From a checkpoint of a small mixture-of-experts model trained on Wikipedia: width 256, 3814 steps.
Below are experts of layer 3 (counted from 0) of a mixture-of-experts language model. Rows are named router (the router's row for the expert), gate (a neuron's input weights, with its number), up (a neuron's input weights, with its number) and show model dimensions 0-255. Each number is 128 + 24 x the weight over its row's rms, rounded and kept within 0 to 255. Numbers have three digits each.
Before each expert's rows: "gets" lists some tokens that make up at least twice as much of what it gets as of all text. This comes from a sample of Wikipedia text that the model never trained on. Tokens count by the router's weight.

# expert 3
gets: " of", " to", " in", " for", " with", " on"
router:091106158084132154143135152133136122156127107145156123101107132134155109086139124131123152142112142125147154067149074122140130145105143119125125076155119134105161111089109089082143143129106196167122159106125136131140125090100153136136147142140159159113121121131153126139122138118135132170110165118137121125096126171113188090104128113088118061143136159103092145110141094140124131126098136124143149088124137122085144168120123122140143112149125121089135092135108155128144154075085149125149150112102124139132140144140119073119126132176151111115111112150098102164109140131118115111147102127163108146197164111114111107124157086137156161113106136163121192119145112147158131149104076117129145123112119123095110116116126134091156113127124100192120135124133098115116088127108095
gate0:153106140117186136109142114127127098097128099135151125138121127172137151122120137126123149099120126137129151096092117101126107145136097109129118120182103161112117128136142122102140116116117143144127084132068095153151102086155129139103126195111126139142088136161096133112134134137196117123128113101150142157129149103140123099111057104146115101129172144117114177114163147094085138132084150118158121150089111120097124150169160116128137141080155114136105129167094081099126152125144105141170113122082120119079142122129113151133144157126107123103154175081132128135131124077112103096130122123118153140171127110177104160130146095098098127148121107142154144079122142158119131146117162114104120133130127102101174150142149118101130145148137146127129097097057127133100122139140121
up0:116159169105118095099113130135141132097153150120116108147103130123183126118135137100116157077109103108079120141079145106139112122120085150112107175106119113147150069113114117158170124096122119095129156154106113086144127112100137097126137137122110113096155131107121147130152139118124162136121130165102125130112126083116070127147130134129090137195124165149120125078117141126113136113092106146171098155158111086095131150109130134144135147163135135124113143145116109068147064151122123174151174122116115061120131115121128171124123137114110092118113145113101091091115127123165133103167129120072134120140140147089112056145138119171114140140127101130115128104128169126153125116113140117130135138161154114111117129124116129146182114161092148146132148092120105120128144088132123

# expert 8
gets: "1", "2", "3", "4", "10", "5"
router:091123157097129139153145117100160112143127089145145118113191098129147155140098065111132153169100142074097098107129142098121138152126126109130118166131141133082128093130117131134148098097107150128111115107113138130131191108142152134134141156143136137128126110097155125085148162118111135100150112136162094097148158168144133137117121112119141112097140163112118133112084119092074122115077119149116128169122109161158134121138152129130112128095167108133119081120161136137098163144122114142144109127132146156125166137150103138114133128093161132133092130116096136119146093127153123105158119171115095157120119133119118161132119154131122085132129143107163155133133127126136135156138150126096078106160124104091136201126180087076158146132101091102128187158113084116084117108127138
gate1:129110134092066189112115060140104110118130127147150065116103115125109133175131090141102150176101059143133165100120100118093141142134122062146113136152100122124137116137126135127129128136095101111076113111101132126162156110083149148138118088132115143126084164108121101110091117119088097155116118144129144129134136126124089081130147151106147126137105096094109093133152090155136140150080131121136104104098122122138113152137158086123148131126117174147132104137136134135131106127115121082121088187150133113184150156107112138112153158120116147147111154145146124112125134113118075086150111112147123105110137141155130142118123114127124120084121091099143136157103112134164091171110102128141149123143125156120101143068140118148140137106162133118082130136124102138120132131160143
up1:135176128171101156165147163126146135164130149075096146115150109141165115121122162141181147129136084125134108090094143132112105124164106163125103099088155152141125153091128142143162160146123119117121136129130148131155157129158129092117150115111139126126146173139125079125132124097132141062129126112141126105136162127116130148096148087188144117131147120140172114070126097106104121118105151167099121102142125110125152100117124143155091089159087083103127128140126126156142151122107152137128091108127093113102125166171141148159165077149165112109127140126119129135161114114139158203093150128150141130134065126118119137105122124099149117117111151109120146133121171140169157127115101143145154108093121076126130130151080136118161136139157148117143124122154143111126173136140138

# expert 6
gets: "s", "0", "6", "7", "8", "9"
router:119093182151144100109133137084147133133106122153099088098115156113128118097109092142142140135121097160102155113128093129142127190119144129096120113094151148093156119064102085110123108142111147119130139137111112144134126103134198096133149161145154153090145138092104122147178124162129107122146111114146132142156116123125108087116133113171129090150148165118126128110128106097140145164139167192100152137120092123092170162128127134146154160123150109137124128147150138158124140124105109115135130114114109135111073131140097129145131133115143155136122114129109105118131161133097122142139156147126114201122131125132116087113154120165182161112134133125153146119106134159131102102115039108133153139100122101135163119095151064117151083143120136149117163120122103156130096126105141
gate1:148133161153149150124133123137137138122110107127126140161110163145174109103158117114135133176137084136155153104184152155154146140124090123148111145046173148080159116121093126133129121139111150117122099110096122139138155137132121124201125102152125072104152158116146123101132130087095131125141145142120109107143121140088140133134150123151155150111143148152119122128138145134127131082090118129111134122140110100138153155127133162096203121174147103162128076134086147136150113117132141074083151126129119172072114115105151122135099130153112091105142180155109149134153173133119142131103135117133081124185132097114090102142141129148142104116098129107160133143123106136132118148126187099118100127148093130132146138166145145129117153109148114118092111124156149119159153129127154
up1:136122141159125107121136097110115162126112137124108150125171139128123117114175167130119124148134059101107125137123120173145119133103129132126121160101157157143103091101122155143119087158135143161141114108108134087153135130146105137156112130147183141140142102111153113118109158106096111155109126164117104131176135160111137186105155114131132117154104143129088140092162103117124106097139146120124171157093167103144095122140135110123167113174142131139148101121167125141101121123137127162124137149111163156073134077120158164110168142106176120096124153155157149157120140186119161158160099114139110111170109144131073115120127131160092062115114105135152104139151152119144159162112138121112140122161128129132150201138152105127100121113139074125131119147159145135130154144132111

# expert 5
gets: ".", "\n", " |\n", ".\n\n", "|", "\n\n"
router:138124146099155096100137152078107122083141094132120120124107104126114111119179092148118115174123142115170141130163108143130140170093118111117129095125152165111100081129120122132047140127138116141109141136123131154082150118170127126081155146113110128161090121070111139123137131120111142129120075143148120156093144126130091155130115112142109141112125102111180129110086084120111145110134198132127133109074125177097122145130128112157142141110158120091127110152118106142102156092098168141174122104150143145123087115119126133154132127129112176114096108126130116132130148141132109094112178135170105122143077109108137133123131096154138134157069136152138113126114124167116086137139116106122162116161101131089154161129131148149151081144097151102142111130130081137127144135130118
gate1:111140129110143096138156144097163108131130147139118129130140062146131130170137140157111137118135088187148116155126115088131125108144139129155165093098127143111118096151143119119131118080124143126100176142122118114129089128092092131141105165121104148096146114157111138146159104113086189130148138154099125110088101118125133150089115120180151140138095124148143131145090103155124128168130139095147131122098112135158115110098104069135124109127121151122142122173093122166102123114132110130140188153162154073141122128117105112112145142134131150169132158087119072102159139164116084151117127118070135124119124156153158136119112108146146140100135093143164112114155166119093175118078121127158135156162149135157112120119151135128121105150171079132142116184143118113112120123136108
up1:089153134135135111142171164131117102126146152132167132145135131151127106121123111165102143113135093160124064128126136134119148118139110132109164063069107127134132142089166102118128108115159143108122176118149110104149063104114102126154121098129151160127149112154140105162161114072104167117118151119131136114083105108166125131129146115140158130127159079149137127148115130150111107126115147139141167137104155118137128090090096089137112153114106145144175144169102146143154123082170125099109143134139159103119085167097117141140157141113137154180133160073162126122138145125097100126110088132109152134099165160119102134135105128183139132122144115133170126129117150131121137123094103136152154123150163152155102099150156126123140102159171115132119105157086145126110131120091086